{"n_layer": 10, "d_model": 256, "n_experts": 64, "experts_per_token": 3, "d_expert": 128, "activation": "swiglu", "routed_scale": 1.0, "balance_loss": 0.00349, "balance_bias": false, "init_std_router": 0.0349, "tie_embeddings": false, "optimizer": "adam_atan2", "beta1": 0.9, "batch_tokens": 262144, "train_tokens": 1056000000}
Below are experts of layer 7 (counted from 0) of a mixture-of-experts language model. Rows are named router (the router's row for the expert), gate (a neuron's input weights, with its number), up (a neuron's input weights, with its number) and show model dimensions 0-255. Each number is 500 + 50 x the weight over its row's rms, rounded and kept within 0 to 999. Numbers have three digits each.
Before each expert's rows: "mostly gets" lists some tokens that are sent to it at least half of the time. This comes from a sample of Wikipedia text that the model never trained on.

# expert 2
mostly gets: "ya", "aya", "ira", "aki", "ová", "pa"
router:591571545537597368569450502532508525461462440363469515513523433556471463449559550455509559538489447525463562628532549498561544479477510539487476561552496523500573463526513553450620565514540425557467382534466532501498527533483534512504490471570523520466540487491572476490524556587417463488474512506525530514523553482486480462511440461456512588504499491542486517578491515517480464418485416535495532547566526616507512528518505569429480476486529456493538405513453515410458435543445536541524461472482641606507521498476514547504516505489416361443434504477465458505439545459579496474453514431520425505508490542430424556476480514505543525488524519596489516475545493539687451465508465460498497550591512481486457401578562512549526570494526606448506449591463419577492503479461594
gate1:539568454533535535496527557471490501390504486483484446536522525437462445463439491529514453488498412524507529527444481414503560571473467479508458563495503554456485495513406543499491502556481481501457546542482454544584526455511491508602471497598542544518472437516471439520606470412524485450484484412385412395473455515460558482569460520512495519558437448533422461540517521437500586518490496511573516493467459467486521538453404524547455483515429590496457425479492437525432560592435403572564594530437480498549477570537549507562500462531511580413420463516553443433522513465565601442446515459538506504427496437496495542484481509435583475405559493444560536426561546500513534462583487428448515389459482473538579417507530476460437528435501504488482380507530552460578339579419510
up1:521470510427529551478553412491513451451480543479522560582430536461588511538513498380420379594588537501499486503529495557426535469539502448524509483410582557480619403456526496480428476493471479523606544586537418371491557487460519617506503544479597475482482481476480510458450452515500494550441499491581595548407565476478531490520384495495483507470553487454509517472423527517539559542499548555542486443495417454524498445519539529549545564539533456494590498518518529492451483458534447492411539450464446573433454450508529601474401460539534495525544453427450522617545449433510449471497586546516440597481569556500540476540486522465553435528492478546422455527582505550501461501549561514471515438587466540552481514507427499541482497495445526467461401509514433534462523513653476
gate2:428535561510493441499464463550435529438498507446502507552541473562441403424533640432573419652500395488453471518491488466560529567564498489574494530497581543491480431531465498472604540511538435428433529492430447588577497455555514575498526568525445551542492445446504399452462396537478511457464491427443557500452441532528397430612474535489425481483476533540466476500543556569538472409504531507550489552520521401433472488482527413547504503478548447512515379476472441475449559396532482456495512550517557534491424413548552505459449538497399515414437515553554435490450557427497466594457488452444542527406543483493494515463511472508516442474537446483545515530502540449574491504573499429488521506480513430427532527499592407586496554516489517529489510498555435503529463568458500
up2:477474495449517460516438490484429550456486501506533438547548515634445429366389507440559482645551478379442541533459460435478497484494515474586475566532547521507522523509524437464528511483625440408433596472489522502494565427481545517492514537486476642486529484555462469439501523523520583529500485518422489494489488537571434514618601540538479514489493565476468534543539511565574489436469511494544457564408542377434464525449416507528502471461532500554473424547505467474495531379453487491456495557522461482483479518589497492527453540490394575428422461506505436497458496498495417558494542565494618498456527492499503504460514435514481492512551464475504481510456416518643568587500486356459497500527472463469568441478563481518541572457489488461487529505562587531448488474561523
gate3:524497514552459531477552508491476509419509526465347458533492505394557512487543456539554447499556496512528576540518524409460456523468452469484468514439469413513466578516571491472505519552499544437535550474474493491544433516461518527511531498447502374524543458412501484474472494509483505429439524491603521422531590440547407494477524467430561571540518546487438416513481480554478430518525443540491445427522579581500410576512591500523473408479492396549491604463472452529427545482507395550491496483467490479418539553529529492502477513441523453466480489403551487579457483546579440504480532612585482446664426504478473475553461565523555436473496403425520484434468442450595600487500557471548510634499482544519523525581520551505587516523533486524553472529444563441519508391542502
up3:500371519535504474536500468453531561523509611513481451486513448466456588536484541550509554569471472484506549473464503493517535476441507514468531553451522460474519527467526526571528491482449546471437521452586460507453364543491518516488495488511429577472577532443510475482543450521507528400451399495527615464461513449540520554509474606541485471554490513513450536570512570484556520434490565455507519598504492465602475495564539506412599523451439578531473437489521482403453587486421456448545548514499523406465518542447488453507545509537554534455402478518479452534396496477537471532509460411532511394544337593463486388645465579526486490540529519485458517489459429527497448523563496490565482491414550572507543545474573561490421537649558544525503570453494457516513421452493438

# expert 40
mostly gets: " Red", " under", " Em", " Fre", " Bar", " Dar"
router:442423503498537510544433562440448520513577463466498513532416612520531547454404468487460510473477556526581469502488490476560564407535451458515498450528509481513488584525515420450475488567462515502505568453433459463526431509564584476565448455617539478452498499450513511464517494476599486525528544534544472522530398480535507540438526461471501529440430452567512429490531511466515472512418538491534471493521519555468451476608465535424461409492479539570592611526459444557552587565504599544569507459618549400443426543514526465430557464517491404469620527564528481405525464419491523533510480528554536447443556566542409559533480578476542470499530407453598512532501498482581546478481508481466510546522548439570537607556616495485546441545480565510542575576511488507500599501448501
gate0:492471514426452506475386501457499525470422517419498535570498534453527560543459497489509482518532453559425560542516504598551418435518496481536429408532533523454453465431504583442502446543404500451548447613453496534573566474461505506583435467501584578423545509508479499555526484409361532495525517539530465381422457404498494457434482518390445505471477543453421520491584486550529497589485495416504526449537411471542494522514505485466551560417492514504444505576486528551551450458388543445494524461516469537537453467540432627506534471550554456409403521497476392555522530450425471458490568560478564521500472504475549471538435543536500555573495523487496484530439470437538536394501502522564492561555464475485456524583447452557404528519509519504435395507444432460566489511454560
up0:391533583489563508543439560511507518523512480538505440370507548530521433463525576487575445538538613568567472547525543525501532534393391488572407521535421478518501477446491422481400554557520585440477575541415451610472532454538491523463497496479478508441535454514456449489511567528506538541520496414431506451509506523478415503546540566580446486489507491537472548435497461549524528449366515508557496429512459633514445583502504356515536491484437535521540511532528487550444489521439606467580456476513530526485558457529500450471556447518506559484433528541457410541478561540527556508537557526422422483443518535559496462490574516492492542433382506532548466470516453428582546565505506461583489556514448454440486483393477511523552558545443483416498475410531482470592481478564465
gate1:453492527459477511487377542443451597406452488596496416522347556538507475476368530539609570490490481440454431570518473442486458415520538433531409450382412537469543506468470580500531485449512492567480545563545443482521550607526544501551486525515444537506510503521521593471523541434589491564577440512539490497459550524522437456497473486539497463493566548537544469566479529527489476463506514656521525545476508482554474463484535483465520437492503422573553483463459546493521505491465437469525498580544511424484407508546631454460529492506455499491494404565439575438435467502456600397496408478443441544507535434505458517497437506563472528448511439588561525486491496548488507521530568460434443525441550414494473447461587537442514601543451486595533481467493495491558476538519503
up1:484531503406506427513550478542551467579593437588443509570595457486559606486640550538395434552542485559544455461491468569574489594540476525476632508503535471441451558549568402530453474465495441469486507597470472489518421452440491515528481481466471422446562460522430493497517469521471502469600557529406502568540505527488516479469417564481498543595548466463563437467530539408477571500500416446468564405532522472454481503569436502530497557453445475491459510511508459500468432538525610427493507500466471577458603493510521453644539506525421514516476486465509396492477471564534496570557511503494396515493481515490499396455503599437513524474514541502403560436471468463581455472445403485496509567521497507562493521583507516458388548513462473516516535494531541526443486469453490
gate2:522529457606465439456469638489478587496491481579544538472503487480549535521532425604517510597531500475415523500451611535447396566553477517433543509520605511527511400547521492540586415485469516557522337476594442513349517463544476569552523522504487463482508544514523419482442408461502493522455454463513483549614480568537471486591412565473448436498580477519512485459531534517458546512507420574455558545494541496459598514499473532433523495525496464549390529476454582540510551511535448547520467511412501517507518521559485541450583529462536482490545502441529430564552480585493495461405505526506538592481558541454542514435502439495462614493469517503475514461520557471505519469550524473480565459553587569438511468463522487494618517471435433447503541514546470510530544420539421
up2:563551450623509472478482578559508523506548550519382535397550534502481560532555429546508524636496470533413473426372515501457448579471511479451566535468585581527455520503565386446470427544502540481511480502503441492482426460538563525600501476537488465447455529497500420440532485510482468504437547491523541472555480576490516549522461606416508431461540530495448497480552452520465630502507484485505532574419500487564481583514464586467484500498497438496519472438419551501505579530534503505501461491453526521443474388569515475459555494454472587426473532464477492456539582528552537511443521570421455531437523456510488540452544471488484556457416466503530406531610441417513575510626436383417495403462560586517459512533481486565520517544534514451495464440542503462543521485459419

# expert 16
mostly gets: " w", " Be", " Me", " Ab", " Am", " St"
router:439507538465528496540547450494560440599545499631443429512489438534487549513528527623511504477484534383590434490443489562461557507460441468481470394517492414501496471559505506506480456547546527503556567466430524603496530475600431537438506498563463442530514492480414449507479477444495570522510497550399451528442464517520425492471466636507515531537519473534517484403529488457515500498480498469520512457454494512499558461486533526593502495629538518565569540479410526539426537440365458397565397437469506438454503532455449410481570490489546488533560483542545531501369434446524533502462516542525442498517484485551541546518432555468453548421418549462485474492510527411518585558414423625502487491449436497564526570557494551456591553509583523548512475491566521480501444545515496
gate0:524429501528509429494450485463442485524491384490569508434489407480438416448439524543563562402545512537519531563537438504503463525420616533540471486501485537542471485433593528526496482487543472594486558590444606585515505453453501413524629405503502566555490481526480373541574514491469512446607490509420480468562465449501398447545605448479554516483454522495518451556535498455519534479507458522450550486501470482496472461531475542475540515462497496526533495479371505493454528599528453510600470524554605514498530451537602492450498594411572473416492563620559437511594522506552592488529495494449481515493529453526492567490528582535443589514446355537579455488527419495504523498556495557479501422534519536510465516496436559493517513423461548484490525531438514434476549489521449
up0:419458539526533517436508404479518565454516460481507478501475562549539464458444491490531524471517420551506516542573503495446577569527514536466567438527601427530455481524523451566420467469557527554429447507476408484361557503453430487523446494516475483485517464497507437560481519523581499538491465476409470456534488526507503547386521556440462473518410484487464589563427495398611508459496461544399507556508544445530542586558508459478475495499526576473470389449510584469426512504542463588540555560499504577620451460547457535450480565510512520439465672498654501508545440537555576547484566521425524531469629432442527515561526524537516455413485427569495564476557474425510506525509482550538494496470508538466538516433544406498467531471416513517507500535563506502458486525536410
gate1:605459496497557477382492526457509565544470524495422449441459601475486563552550492554543554501580464407523486522378518562486421512498452489431490393509568567446532497468583478574549477451466447535522494458494497501460419497528543460533539494431505472570494420596485497508548454592479476465509456535385490495556432540549490517429462515522543481461494529428552501438540545557405465425475469515505472550505495452491572464464565461540499446537420496527459480508454475435560496501504462430502484475457439527455544437478484492549474444442479555565517449453508494353419523571448446337462470442525440496550505465465494501407530504519506400401506457516498513468566523565511517562578370507511507503469500542464388404383538521412574487453434510504495521445514487507416458514546433
up1:452455523401527602437492551533453487467425569530489544527469601464466520487451429484539561557492458514472540542510501558578500516461556444550570520550517453495478475427502470499525505504367475511600449398509489442546462582536556457539599447526534488454532454547528599492486494604517464557457463524436513467547551492488482648581467486472437412476460538500462402504547571520435612490489554423395426513473535531461569452503534437483489544480477565455490508498566419449559529521465465444552516448434425520484488495545552551451413483485521468597425436397475517441575511464456393460554474454505399503525403429501439453526497486425487549506567483566479533506445562567494486526499521463475512459546563467564548460471453590472541514479570452479584457420490496495525488439468415
gate2:417489500477415405540536520437549567584524479493503486523441551543600543471475522550456524448586439512470532562517466514404359476454450485507529565518501525496453497516446504520574433478503478549506486507467456496422438654510536472472509420585591493461547546467618547544572611534497555510485446659598590494462575547462476483502426534478513475526533593445587407493492492564544512524515530465534558513662543555509562493504564531464550489534523547439512564467484473537469472504467447463491484544501561511471544492526511474509397457507569492479463429576436457522499541492504512610550400516610521517494425518587436497510533450497445563461516527487433522542407497512523506516471480537487476491496561464451527559433556478562545531560433545550518422529525438554492549454479425
up2:491554480413582621485544526549537464468522464477565411495469536515462474573475498574528534501469513453512424526545509506424505501498429415486428479579496548611523549542560555487427506493424494484527460479476450580470447553463463421472563509676547546562438522336516463505490524582613579547525466475579586506535501461499455497539489537423444528533524471507545472534551473549552454453511522531499534512533587461506535530441424488525551504470521513527500452521492486420459497495520559490571464395452529400415395441448542517538498521441552497509423486439451532454508568454529507509476463421416500448560525441510444439487521486506558419457487513491599531465556493424389448419454565587508500454538560603481592502540547447521529463472507480580516425451501502490600470526460512